config = dict(
    num_hidden_layers=10,
    hidden_size=192,
    n_experts=24,
    experts_per_token=1,
    d_expert=224,
    d_shared_expert=0,
    hidden_act='geglu',
    moe_layers=[1, 2, 3, 4, 5, 6, 7, 8, 9],
    router_score='sigmoid',
    normalize_top_k=False,
    routed_scale=1.0,
    balance_loss=0.00229,
    balance_bias=True,
    router_bias=True,
    init_std_router=0.0282,
    lr_router=0.000498,
    num_attention_heads=3,
    num_key_value_heads=3,
    head_dim=64,
    vocab_size=8192,
    norm='rmsnorm',
    norm_place='peri',
    norm_eps=1e-05,
    positions='rope',
    rope_theta=10000.0,
    rope_fraction=0.5,
    qk_norm=True,
    attn_scale=0.17,
    tie_word_embeddings=True,
    parallel_block=True,
    extras=['capped logits'],
    init='normal',
    init_std_qkv=0.0534,
    init_std_o=0.0119,
    init_std_up=0.0534,
    init_std_down=0.0119,
    optimizer='adamw',
    learning_rate=0.00249,
    beta1=0.9,
    beta2=0.99,
    weight_decay=0.11,
    lr_head=0.0171,
    warmup_steps=409,
    schedule='wsd',
    decay_fraction=0.699,
    decay_shape='cos',
    final_lr_fraction=0.1,
    batch_tokens=131072,
    max_seq_len=1024,
    doc_mask=True,
    train_tokens=602900000,
    max_steps=4600,
    dataset='wikipedia_en',
)
Below are experts of layer 5 (counted from 0) of a mixture-of-experts language model. Rows are named router (the router's row for the expert), gate (a neuron's input weights, with its number), up (a neuron's input weights, with its number) and show model dimensions 0-191. Each number is 500 + 50 x the weight over its row's rms, rounded and kept within 0 to 999. Numbers have three digits each.
After each expert's rows: "comes after" lists some tokens at least twice as common just before its tokens as in all text. This comes from a sample of Wikipedia text that the model never trained on. Tokens count by the router's weight.

# expert 0
router:542522448400531503540560514461515520473451564531446486502598529450491569592525416533480445539568531490446478513547535460419500494623556470548528463473463510423488548524545458509490396534483414485467576532533461489489440605565439601477561525528504494521442479487453559517535510453524531463562528593467445487500513430540497466470518461505501585447629480389444489596613590519513509485441515455405553431419511533488542499528556498383558489468535457479493477439478493516519566487423470535562500444568414461496512495543517582498529421531480484473493483409557364496477457419455517471
gate1:528525492521484558471493439516416507530456556476540501435495519536516537484632534459491512377485440498543509440517638514500523489470539473488473433534454515521567479519616492567482487494528458495483604563450546463541471591472505568517489479514537418531466533451594556450487515550474477489557443459436505407490512471507567492493473490497443516467370525603459494468456388475531397512521552511567564502569556552587504408477503465474410482465422594483446513472495473533515677555486494535392545469498444480501426443432509563369501512557576507555498547469509465546475526500468520519
up1:516471462411544504423410523478527478411468488596479493458536475565519432446501482537418406507498434553487444565544356449522470534480498396488518606447498439554447483452435425531539401519475507490437485490467531560470455527408546557514423510485557535560488399488510519503518500432478469534622539570481537652580436542576607523465524498501469511532504503488410510484466557465494540502529508486488478473517460460444568509445500488442552464560521578396512541562487501568555409522456503373621521563503535484447499527443493581429524530506459532483499480502459534558484487466494539514
gate2:561537478505481562471509535519533474482554550479542486478429496530519556498564465482562486490554488504501509458488571519512479573581541477575510442546484508547513432561439527515519490473520524469473468554489427460588480583460514525542575554502499517458442475389675507437503531546539486558472547455515563452515404608540512521522502487546492483552466525541532538502474584451472393514459466448496504460524533348494558463472405488532470571517447575463500505547719431507478426430450467454478500532421387433465502441469439496501515506563477400444454451519461532564477560482429486433
up2:454448517526536450608476490476446520495436489513527556464512561562471467431513520469446452434389477503474550555498459524601547529517488556512518572499518509514446493522470561520444510438540504519474581528493599482535448455481473493553459549444480546537418429627482515467541466464488465519478474588544443470500522417379536519468459522457479467468554468419426505518468478476438506514534493505536532440526430510450545521454484436514521546495404434470473507439482417539480522477477569623541570541549587572424537503539679489465482497556545507532468512528507438525708568534586537534
gate3:576527433518574462474497453501461605490611506474556513483448576534511535476537528476508546517466421430487513506426506495414394586494537439452457524487427539486457572544529449501621557501617502515479467493569550486567576466497496519570504543438449372492564455450527524569430499478510484477418553490548559554497478482467596545501518535452548475547527461588542444394537519420582542513461567462529462542515503480440532483389510577508436480560525512508494480424551462619500532501470465498444414624548507540587507456505542578606536540478543516519434444501516529515449543474486535480
up3:513472479421469504472489478478631414478474462434456536494532428454554497443550486520560531469509403527514529514557506443468494555525474530614480534444601369413540524495469358498452528508373494499582583501491416473499486546475476495527447480502477571561578508506503462441583477570441511557513498628563508504506487547495426413528542436609443509413457591485465538610525450486407472575415448500535495457474443462542506483503475444529484550422515513544458516498531500420467515499445483545473526470498509493483577481530431478479503547507453400433470583539437554560552489436506522479
comes after: "\n", "%", " Born", "0", " km", " votes"

# expert 1
router:490505549476489513471549551377481521482438573497485484449487532457453503539464531486556465563525500355493557510513497514516499390444499490531579528481458460491644466542513455525527480508515529467668461554556469568484519511475418542610464532474428444487470531517485461595526513511444566526516503545514442464496387456417530416519498496479545601385570500488538540529566487503463514426430562531424523458503474530427563412550500478502507470529469505497507447565495389510583419502510484501447410391551489411518462461527570541490417461434423548562572523473544476531533570481521524502
gate1:549503534481511354496450413533512462457415543520452483510460474499345479511518536456504500589579508564515420542505545461500481559519484478483448472510548565502546455457532534428519537581496514529522537496480484519541562500488511540500399559452525421568503516500431482516391439434533632523494487578511485437407508519531450434524442517548552493512493485443468533538470548498513463489538485475485513504459435584491550516489424565549567617487471526442503399491530548451495570582600445545474543457547553421552401440437439482595545585417450437520485514587556492515538457565453557572
up1:473467547631503527487599473469518523442441502530506450472448467516486392462402427572507505468516510470535531467469425464431488559541392481521532482548494542528434492485423506516451545525477568464504546452554536453441476525497544531525514515450524503548505573452585421514549525462545541522507466477502455421563500492451479510532427493365604510474506540505541433435524561482530468453508505545502483476370564519578539500469406475474509492491481504616434481533443432430472543464520437625496520521529539499568550543467504277481512523458503604545535515445443523422558417517510526495
gate2:444485600586616511547546515510439596407515485431568511455527458508551530519520419595439581405538451566481494463515480561510421522480468414488493566418487602443455499395512397442468482500475491571489526547563510538509437461560582548491478571570498490428478476540572468452536601567468567509473440473537382487525493598485518457550508527436450500485493492474507515517501505527349503481461546515485495474535444477575471460480562472459527461520453470470488535495437472551504514468417492500411522443454550497470493516525377514529483580530585479559512528464517542522398537494390468456
up2:491473408441429444476441475506443490425447508515579493604445485451539570519460579462539569461442491487548551551575478453510473483540583475516592451483637474591518576535572601530575475429506543539577546453462483490512568486440520422506536488439411427540565508489528536510615458501498525505508578473460523432516506455531514492570526478510530556460486544449480512517439447520531505450535421522480496416456426607408572518476461473530456543509571568516485452561440543576511509487527463424579504494517589514601477502480588520512517502557426394506465578500492413464517500541523496402
gate3:511519608543501514486442520434495476528495521425529540543468482491465547446447515407411516502532522465607570474501395529538491451496412425533456496532471513468558435523575471520474507531476539513519591509492520480494502441549485431454555493553412491497580485528518557479436488558524491466522412576559602436524559468502427537577507496503531571505466517499437442477521542589544417484537579544577530538512503508423543494511557410569473452460490572495476538458499507485366556505547465538436510513536378441502463647493527517538651542488418451474542608477518550416421488433469502523
up3:472486508487551417534474522498523456529551434470409438514484525543432498488519533472466530535448568489442486523483390468467485579462503502488584472386460552502546447535372511487565493433542376477451489517558498489460455546507485548455491456493495487474525532456455484581370530433471482519489508506536503575427478535470494574317479440464565550501490567504552542427512399423557488481429536500476528508431511581452472554566493576415586508581511401523493432459479536547520452495459603462538557502429611487521541491531507493479543450476537555601445543525545524563481578568491481449
comes after: "\n\n", ",", " and", "'", "=", "\n "

# expert 15
router:614546512498487470506570413535538487438512561467484606491456519515502474577498525467463530488532485498501509465519444524568510484498529463498474524453459485463557492481433524575549502558596552488482498503503526555453456482533457516447484416451523491491377531563506527547536562487524547528492423527378546484483480621532549490504409494481389593483605510578516511530577458514443463467486570543428538439498514639460485497523523484520576430493501458454512663544528559538455524485550522400528526374556579478503470518487563472551513513452586381573522514583501427455529500419582493474
gate2:544465409549484488435459457518504554624480595478672494576518414389460572397511429576559433551466458541457589535449517510502506457542548496471510473550489538457539563425554496524543574447496460521481503412473504483560481525409451520543525535471490427506433480470553441509581634454517511533529523498520501524531489524532429570396528482504536460544492489497511457502497432479495530603523594421484576518477502571440603503508501440606471548454509473516532448508590408476505461506397462474593523476479536533487513459497473525453413516495448473540528453562490542466581518517458482464
up2:542449490570448426413462513534512608576594515420533458575495469595463390496523447568512511568459473506497492382527459422420433503562518506448444529481504478513458518535486452495490561512456383539538490441402464540551507506498457514476478553540480489509432442545497579440515504510484552474490492540484502596466381508519485498511429493593509517514580394459580519459540351494424521637480580515465477472488503528598438480494525485416541576493491431474493479440487522519551509529493505563459485448549542492462431517497475467489389528509486520491514482487424529485612429449405472549
gate3:492495452561493491519446529468520405466491542584476518632430475443496579482462538583513520529530443544481472456517572493508650523557560479545421521481550393513567536567478542562436441408487522535555532467532500495517577547513423476602490540529505505513497488533482469459421484478475476485541396443529607466509508479495435419501532430486421458463491488446535533523492458504648480501513526446519557462568474427423438446551426535585511503453519571574445509451448523518488433477490559504435420531459559537442563507454504451516545585468440509386509526494548545530426569415480588487
up3:493479401533519474454490470524458525497508541558459575409471527549516501448525386503469669525625523504471429503455500513525486425544544523465498495537469509462427498498589486484522581433439592587547504524462541526507503497504536532558473454587505465556491551496605519488372515478485621529441484523557499497425470509395480516525517478459469489572527524505516530462470523564542532500541515503454625512530503435527443559539430526487457525452493544561477490431456526518441372518505447634492436518495549505462450493362490538525484540410443479538333529499512505512487458524503526566
gate4:492535455439587505548512570404498496406432451475507505456524437465511544451564466450477576447510485462453569531517486468508500479599528447540485534556474537553527459487529569488468510511471592485471517611461425509494504588462563452558536538536500542578548481399554441414517400564473537522454600491455358443593571440542439546477525438523445543473448521500549594566440533533490472539477517445490518449464509423538489493489423466566546541415519406498460467533477422468588486483574473562478483482491506437619453454492457530549364556427556481540504466506568465511522551510495557483
up4:528546608533470427450554509591528401545561434548512495501519468503495453528401470558485481556520546550535435404501511488454492533525486481458503523441591497497504470450531458502482425563496573490469437459451555495466457430464421462447403514562476529439528528541472579424455562417453460526544469448542560494517431549640517486585474517389547444557498548469517474419560533479488412533471551509514461526627536597430447531518488527460474429556467507494433483534538578488556470499510524475601461532597470466494510498450559494478558447474398458458502586614451551482548498421437514502
comes after: ".", "=", " =", ")", "–", "|"

# expert 3
router:483463467521463538520588473502463412503438583499508547545645463434524555468480455478572409462470504490478469472480572383456426508503440458583479520460536499525503413473560464538530441461357560511523485452500466545455462477534448465464500438540530505518496389508478497600530582484463451496558436635390481493440501609448511563486491480539517410448455624541545534430506508420432535509438513525420550441498468601551469487518523394495505495514522450557552535500420486528531551432429525445488508453552543543495428502493446475544520508479604537503441561547488548491519457468467539495
gate1:413469443520451468480528462475606448424532497478461435501506608475464570542362468472462500545530617471450461414477535483519531546459567494531484518473462500553478512530457553536387491546480449489530522519498512474613506518522456518568488442492555482504464527518423507425552487466426440544540477502476497491570396462475505551411480548493502466477549521450478606516513476512444379533545444496512436485488545493410424453584474492409443554513468512491497552451498661602553484529487415526541511459469522550621546568453554530480483474656500530522446570459532467507432538494462511475
up1:502523536539530481525580458537526465478448470496507567445492367466466526565533485542510497507364500501481495515422521446484625420515541532573553525492563645562567446405557334439485465445488512516456465578525558495449434543452531505536518502435532520548519454518586388444509477495607530481405499435485506523514603469574480508523495483483460530518515517446479507482514539535419504452464429512483521471500495456433485569509469511564614508476513540465565448471467532440458439465426527502565538514464542550476594583484446518542505519535590506506539483488419484530559486474512658490
gate2:434537518538488435514410415558570384481557434451568473482505439450434499499554545582472606446459429476556564527505517519469500516528480555455438489412516425445607439511513481460488459514583468570476562400496531565481478408515537502590435519532584502458488535476538509511586491593506435552459514507506528437543490518529534447481575523408487507492478490491564464460468571436567505557548595501511494539596520509536528464457530554501493506468500635527419515409505515434424563474577547511470531443491555485444556465364536440468515515464394481518496494612509517535516482534475478573
up2:522331566407442484583574563518543460457492491526482588514530491544534475529480552385513526497606498543451501426537518495516585397526545460531500534516520518477449565437406547466503487517547527484559501483506451545503447594565436461426462487526508582498466415525511566563507515451506483486555546488518501534423531493482487522528524486591510549522585518541421531462552517547471434485543485512501482564415445480466406504463485402477491490449497430439547454597515510489597497509571486530645515443562508528438490479513486495412465472523532391401625534466560480558508533487481507599
gate3:484544401584542501455474490468581524543497525503454515494520469511511535496501501489513481520485469500604496509491522499491600577563454526439468488541562419348391401419503458435512485545542443537511604519490511385467402535490470443552438451479428545499507422484430426420490470492362523489552478428539538500497478508555550571555526515545448490517522502465486417491465500599513456577560467568560559520486546425467493513616427461582559538463504570573560625517429585531481443586527542497458486483517556550525509489463474504571502525554470569497488441501558494485503515581520562476
up3:464458412510518508486356474485496497438607455550494484450501552499520480424514506510502514527505545572479476509572430488493386564454561468386453533461497525457397498544528503499575524426503529520504559428472499384495513484531514438624481425471450466487499451451464523496509531475460507508622429536488469545486531542516495576554447591402506464463489547453537500443481459451555541456608519494520492517444593467538470484528453413494532560542448498442424547513501434501585421487476511434514487538386485488553525459481630560399526626425522460469523529541459582536484491461454465447
comes after: ")", " was", "s", "\"", " of", " 2"

# expert 6
router:407498340474471494426479563510513442460447463495508428583431520548521440493484487491563499548504501501471525537387487474488477448525549458471518460436570533538508471557547472599563474480583517505519526456491413635455506466464474456476446481475482439534583448509490500517434546535480552493407569556539464451509547554541504471468504445529530419368569593531490523469520483580453570390546488523514536448539530581504540588526517498473512424548510523470467543450493510511490435508567495588527576520482526526484508472490499448494578528607619419567548493521545466563578519357561476540
gate1:493588583518565505478484431543458505524505501502529527632419470557498556438527515479531549476580433384469585513527521509545598498452582530466412468499477597474428529438436572446504527464589460496525532500525475414480497545495490467563560564534469495432510522590570506567457490509516512505461521516486506493438491483486423435400493433515522436534558452533554589426539523535494580512553421545469542484550529497438523463466446454618485478519426513480541441369521410532446473480453543602463454435528499548600464551508511501484425554503443439551532414470600476515507530586507469454
up1:476560545446479496559554476458488484550389445531501466455579530494409500569506469539520496429613469527482499475512551407512447388535522461457485515444590508485563501528395416518557512561387498640419550591544467537501489488517505467512430515470493503448579489463437434558508422542500550421431458577517453519467457587541502508478588575556464471548466525488491506488410461508448518538423625554456444599497402440518480549546496479403539541552451499437516497499513504537516527524517478445577531532506499545434395537507459571557525531478526526518502518501432483498459596454418452494
gate2:490462490572576507478490529416487474493544501420561533433481413453448421479507428617569473459465524520451525491588494484479510549534503543533450515544492455525446482370436499506611533560585481546586533473485510562491477475564546484579497451505461538452440467476616511546455541497464515499469484493528444455454551511561506538426537482412575561508440464472552531375512425459556491641461490485523518446464545511524449498437503542527461578467499590534386536513443430467427504484498482575528508367368501488474489520474524450514509572567569544510513562511544528512492602406511487464
up2:481466513545495481506531511501476461459569445543541453508453450452537486518492456566514537466517498565477410498534455467533427447544593536488556522564534510595584459443469549488513530570438406456512472424510602551474403494513491538639495468551470482536401359465548405559478496501516459426477504558424525484429382457511497606456558582660508466529463424469524453542443543517524450521445429438526433511574456552525502563497496545478465479506452489498486526515504419603496526440495572486497552569459490519593506527536467474401534515543426498513427524511567493430574525468539485526
gate3:606544470548500480436492566523502513496472604533598521455526455535457566473556553493508488505435475458364537562519539490494485455512515538581551471521484501539484510488404505494528451419554523452543488485475428494587555583466504506408426431507542413555452543472429484591522491543546396536473467443466457521576508483422515422532527424529563572493563491529388627461510561540410512464504471496502518478459521458489581489421497499504472554502602414451554419545640562481505501531476501511589536550513497507534418560493516494443385534508547515438548572550482503512558494535557520564
up3:425549587486403574501531525481431403410525476536396604480607434521499599458501427553473538467533506459546436495589461606551475433561518527464517507509549441478576564447559528463522509433466423478487466511457503573481479546579452454500484378503465567491584393540480491424399545440489505428473564542526466578504498405607549515538416554463475585532580566547562571479443538485478520488496461462443475483504591489505492488522433466477496529429495569573458551592473515428513414498510490554510524473515522530548427515547448559466479437461522522503514539476508507538474491531484501471
comes after: ".", " |", ",", " of", "\n\n", ";"

# expert 20
router:442489546468495536529569527500458466438509503545505491461579541537591525502508459392505510509514575554565426488598460501533519454451427440486529483429496521430617557546443413461536403537440455499551445537586431519539479493541547494466472499534441411504554556551503463482481590485518603508450529501458574472531498493550503441430481475579450484466506527490562527475474654387475476473489498558490600460458534392495525499449445486467428446425445469496543431497443511491542479479415507441443571547580497460525489397498527542412576468422434484527451428475452529487581480422577525519
gate1:508380401500559577459443616502519477459484477518444569589456483532490556467443553524450479503533477537486482584451492492524498455489562550506587478562480451538568549573477589632515526538432518484358555542533442465421435497539540374491458546490474564554497466540436545551446480541556562420412503526586479485433528558477437544483472459525491550476589424457593519549609489524492485529489460461446421525502501544474546512553519457503454463550550486482481558500569487547550513455487425610491453475481567521498531509499414509551430505516600516431568500467526420519431528508475543503
up1:459423482509438569474483548522503533467450512550440525545441534547415561448400501556456515493462465546491470622424543549489495436480597533484589552534502482549547509594488632673526470554449528510457522566489453441412494544547524426507431514517564518559455525487476551519502527516563548453462538636532479461520462524533482592509499506460401553496566487493581430561540482531525473514453448529525453539475478539446526594522453499530514453563517464587556588501531384569556508488491441534483479464515496522511547571487481522563514481532571457431578452499544394492525493551388497512
gate2:553537481499485565496445563501528484497556565528534539480497519511500471480564566505547477482540532490396594556587542421583489547490465463573446523495496555484436533400448569477469519491504542491541528598510532574519517572532464462412487471533493652370505476465520418387525548480455543537420507516481355475618491446495448488520455509489581368514532466513530587481526463516436454453513467422576443519455569446522451461461494474515403501510473500458459502472457388486523580489457480532516410444555545432443489564423546510555502583575498449500494491446550521518495499477555559504
up2:521574556476511431504457479504470505497484486582531592443446524443564496473437459489524552581490456601418509469539510429564405588520493503488522610548480494551495478469455483473479503457508447541567559520513455424524342563457429507533494527466517471621534550521579466525547539481513504455521505427528523411384415434471572462479481507477537544474539584494484499489587444546529494487480474464497499404468444569497572587422433528474451507499612560511514432488508544364537429541504491419508486556525506491584472449617417466491513466503532493448564582550501458497516416490485523552
gate3:470513459573540472501495495503508569408405538492441427539528527527537475461519535531404495490432515504387508479567574506517511479401455490492549522463568481551462482486450507531510516448512502473592576509529505507440541499442476440503530475402513482547539469556581508612415506492422462584632526497494437473493534510499486476561525567502579449504496397498562555501357380433523498434543471513531484511449560492432475549483487496460534384443504571533538425458436366492522452560532576445468611553489516508537391473460507544564521486481454458468520555577523539447467498560511581453
up3:471448469636533478546478527524529543537478539484468396470421518410560502557475610485501516473542442488524448474498505538454556460488544480564571471538449423556414512541539598516505499446460503502518459515548567580528502448522487518523478564507533548481450470441614463527504510550499575526432453532532450463505449479433376593533521434595518495528526358456533602555483422552518426619482529462481493504506547486486491467517518415532550439415529441452484456500481545534534572571528605534475582524492522472532498539481467454422403525504435448495516526375545466434508456501528595546
comes after: " the", ".", ",", ":", " to", " The"

# expert 16
router:487467498548392400560580437535544480619543493461486627493487501544472406512549508432418561480416593511580529465505547532501578499566580495564524480422465553526515498526485554537615474456489482439475417512451453563434508487428515548480501507482583427505509499548524496483546523482454553600434523512574443509554539656457473481444469433590482504467483541497521465496489618451488552505611435479455509523435507486513477523543499508575584535522528496501451623562474464531525489521547457481506498476561429603447468556564416481488488530503581527532571546451443468482527535504536498531
gate1:486504469548490596507540449424488460592493433523472460548555615564548470452607530466480448463427602390489535483528457528505483469541449507499532571428498562411579473430425505399508588487498570499474529445480588436565582483493517478481526531508481521461563441617484506530560504469502441415586565441478475532560494499535463489493447504408435536542454519546430512516502556527505517508549517542549468472504456533493472473442407488516510444527483488491522555482382547450584430544537473460417586401492445490471552373478543574496515483552452562551425424512497418478499536498523453567
up1:543496501537487556537518473520500479501461489469507499485354543574531591437515486431518458464488511498510476456419471515519376496523499549590453523473444536506486464422492496419494409446470496499505438513492575550477522557385510548537573574461490515469495474441464520374488502418514607431484488496437506461485460461513534574518567465515444442515509484567536549517456492485434531412632482525473473522422544426526462576513496497492540519630585474520500432506532559560605570525397481483475504445494466485415421510503548529497531450517447576465438597531566465491517493573586440366
gate2:508442493482572521552427423550509536451491526618482461473429469450520560545599437512551535393498513464391487440519474531506530555584424518391548498482534558437465504517590472492466533524572556584456438493478528511467571411384502564502490589567458534438538457496542537597532566425544561476434583486520485521373502539548501501521529569466504477493423556608569504539533474519468480504428508528480506515443418533533508479417488408539522510508449499462510429528559498646495519498387631556533470541528499495438509556551469474545500494538495462516541529448499489522454440472489518515
up2:560496495546407486521593520464394485527500466518446547529607490485496532511562457527492441521469558481443533411428513508508516456520524561616498482456416529585524432498505402537483393588530433478538529440443530488540506431458463537519558460427526463550383575435428472491485520396499432451541460515536407552435520417455540467542545511500576427493575394496575525466496458453580432511432469437571456447539510596394457468510526526523454449525570500487492519456468540500530428572501466514559477531490525496368485535528475426536489383559526493532515568514479490498535517510429481498
gate3:522443545560514542520414536495416529583442529448474586555509454432452582531576495457513485491442622466434548540515472481481497468454417520490498484385496538448512494519521579481436475480452564568543468525455444561583515587455583507568559460573473576430486478523390537550455494439503512475430490498563490542459443525478545566565527562439513502502549486576489539452515458480434502567514541459536472487578437487523476497453479528495516498606521598528422475519522562506599565487448568526461528415470525487435516546444451482508528531478493370621494477561535460524600599564436466439
up3:505506498488511479509582491430491489521550450549484455537508574529498461458512515523499476576506538504543539554515441512579478507645559391471518458551471487465499582553470381482561567485580490483555480398536468443599491448425472503474553661478559525530530477483529560550515386407521489434584579531521558510449454464453478512400581511510526498533473451501473474466446474522630471439480507463479546493483519482480641443527478511473585456432529518452507505524462514505518477466520528521428430560495474450512466544516610546538476436507569580482470541439411395518402472536557526555
comes after: " (", "|", " in", " a", " as", " \""

# expert 5
router:485456521551457407490563617490440398575478432552478553535567490496485413443529481395493557477569530458560469376592519505646486442537387507393474476446481494568518489532413506387521445548491532435479458483506461503500556544442516492539542531551493516502421495497496429481542554520519473472471505461542503419489505550465455504516438443526373518464431548524494455603566526412509556439505525586428566537564497446520534568495531465500474514502519487491455468577543465558454477513479368481609558539492504445476407512445521559487500478478496541482587506551510509465523575462513455514
gate1:511519485489578577455478543522491607477442598444540464392561481446561526532489514466587496486584552486470538514423450466488510472562492570614452425492499521471457455516447512573549500375544542414472435528444502450510522621545485528448506533520470466513569470448470524526526495538411510423449421490516522451639416501553446498652600505457501490461543493616460491520480512512501511486504389487496502507520467475572543527539538553509492515492412443564497490525519535491545505457528458442467500500484459473492501615497403527489572465604519501563591503440537542506464448518573598524
up1:459601473427552510442513536422440521452454505568529517470535537522536478517587505532481546402520536522529498538503493569404576434510566509545467420511496596445503353436487477445557453528450466348458389540537543511553540466511478527474483573476579448551573469498532506502487466536507576487459552527467466468560471492605454571467584477557459473511434490523385466520462457489505552430518476501459511567662462575570529453468518508514431507416557537496484553518469529528514473539506478394583503454516528443545505553514480518501373496452540562566435476483514512520436433434487503499
gate2:520529424586449553534539495513442502458470464404464480469473556401480508436450441543526425456434493537484498390579389490535553543424515529386504444462493542563439558493474552432576458502476504499447538446529483541518510502542551522475429514518548490445519406502435477535529450559541524500516473517503437531505502596422589564516573469468456489432590478474425521547560425525484444537518478449455564513440389462519556550486519597489431459453517523546427587536458469526533523601498509365467547467512468484625482552445577480523528505456568540461504452402549515483551501430472422505
up2:515559490516505552519554471462522524444516496536510446515466523525502582434489435572447424434553510650451456529528490462502483460481586479470486581525426507449579491443491580567511490458448545505424519497511536416464531532521451471532496417530510483507467429462449441456458514564515449540552480534567464502505440526525536606585566516528495488536491510476537506507500461466607559475508461399460456541510452443525462556504464478450545493457486604562598582554467411463583559549535456469429555489458626463619529369444547432538511432483533419540466550487479415495604524516468499396
gate3:520489541584445504502542423538566418586481580471566458590573510522419553503512458444476580566560526550531441422414407458505462546370410563475483515477548528463521502535493444469428476504448473608578501545573475513445503433514524538440500456393439555451503496509429589504498459376418505544514527585502528528501561549552453435476465524431494507516580454525445414479429462451533552528482568531571510593482502557534504518422490490496425480534437530535527548520506560453475393511552496466462534511481457583426555533505518483468592576505449535520452491494521573482503432562448510496
up3:555439545568592497433541503445490517498622530466518509502560481521507484476535434523464494516565533446469507491440490432496412441619470566599464452520482529532428428508421510510557536392549625454432550485516403525509521580511441439564581439463483569425485448516543472481487478484488490440466437512545474521556454535538470507467499461435603470464472482495533495444527439434411527511476534435539465483536497458532471588590505513445534603514451518492490532487554553501399413474520454397467606621496485457518495515487561491444562468474526502434551490537432507518565491541371494578
comes after: " the", "|", " to", " a", " The", " his"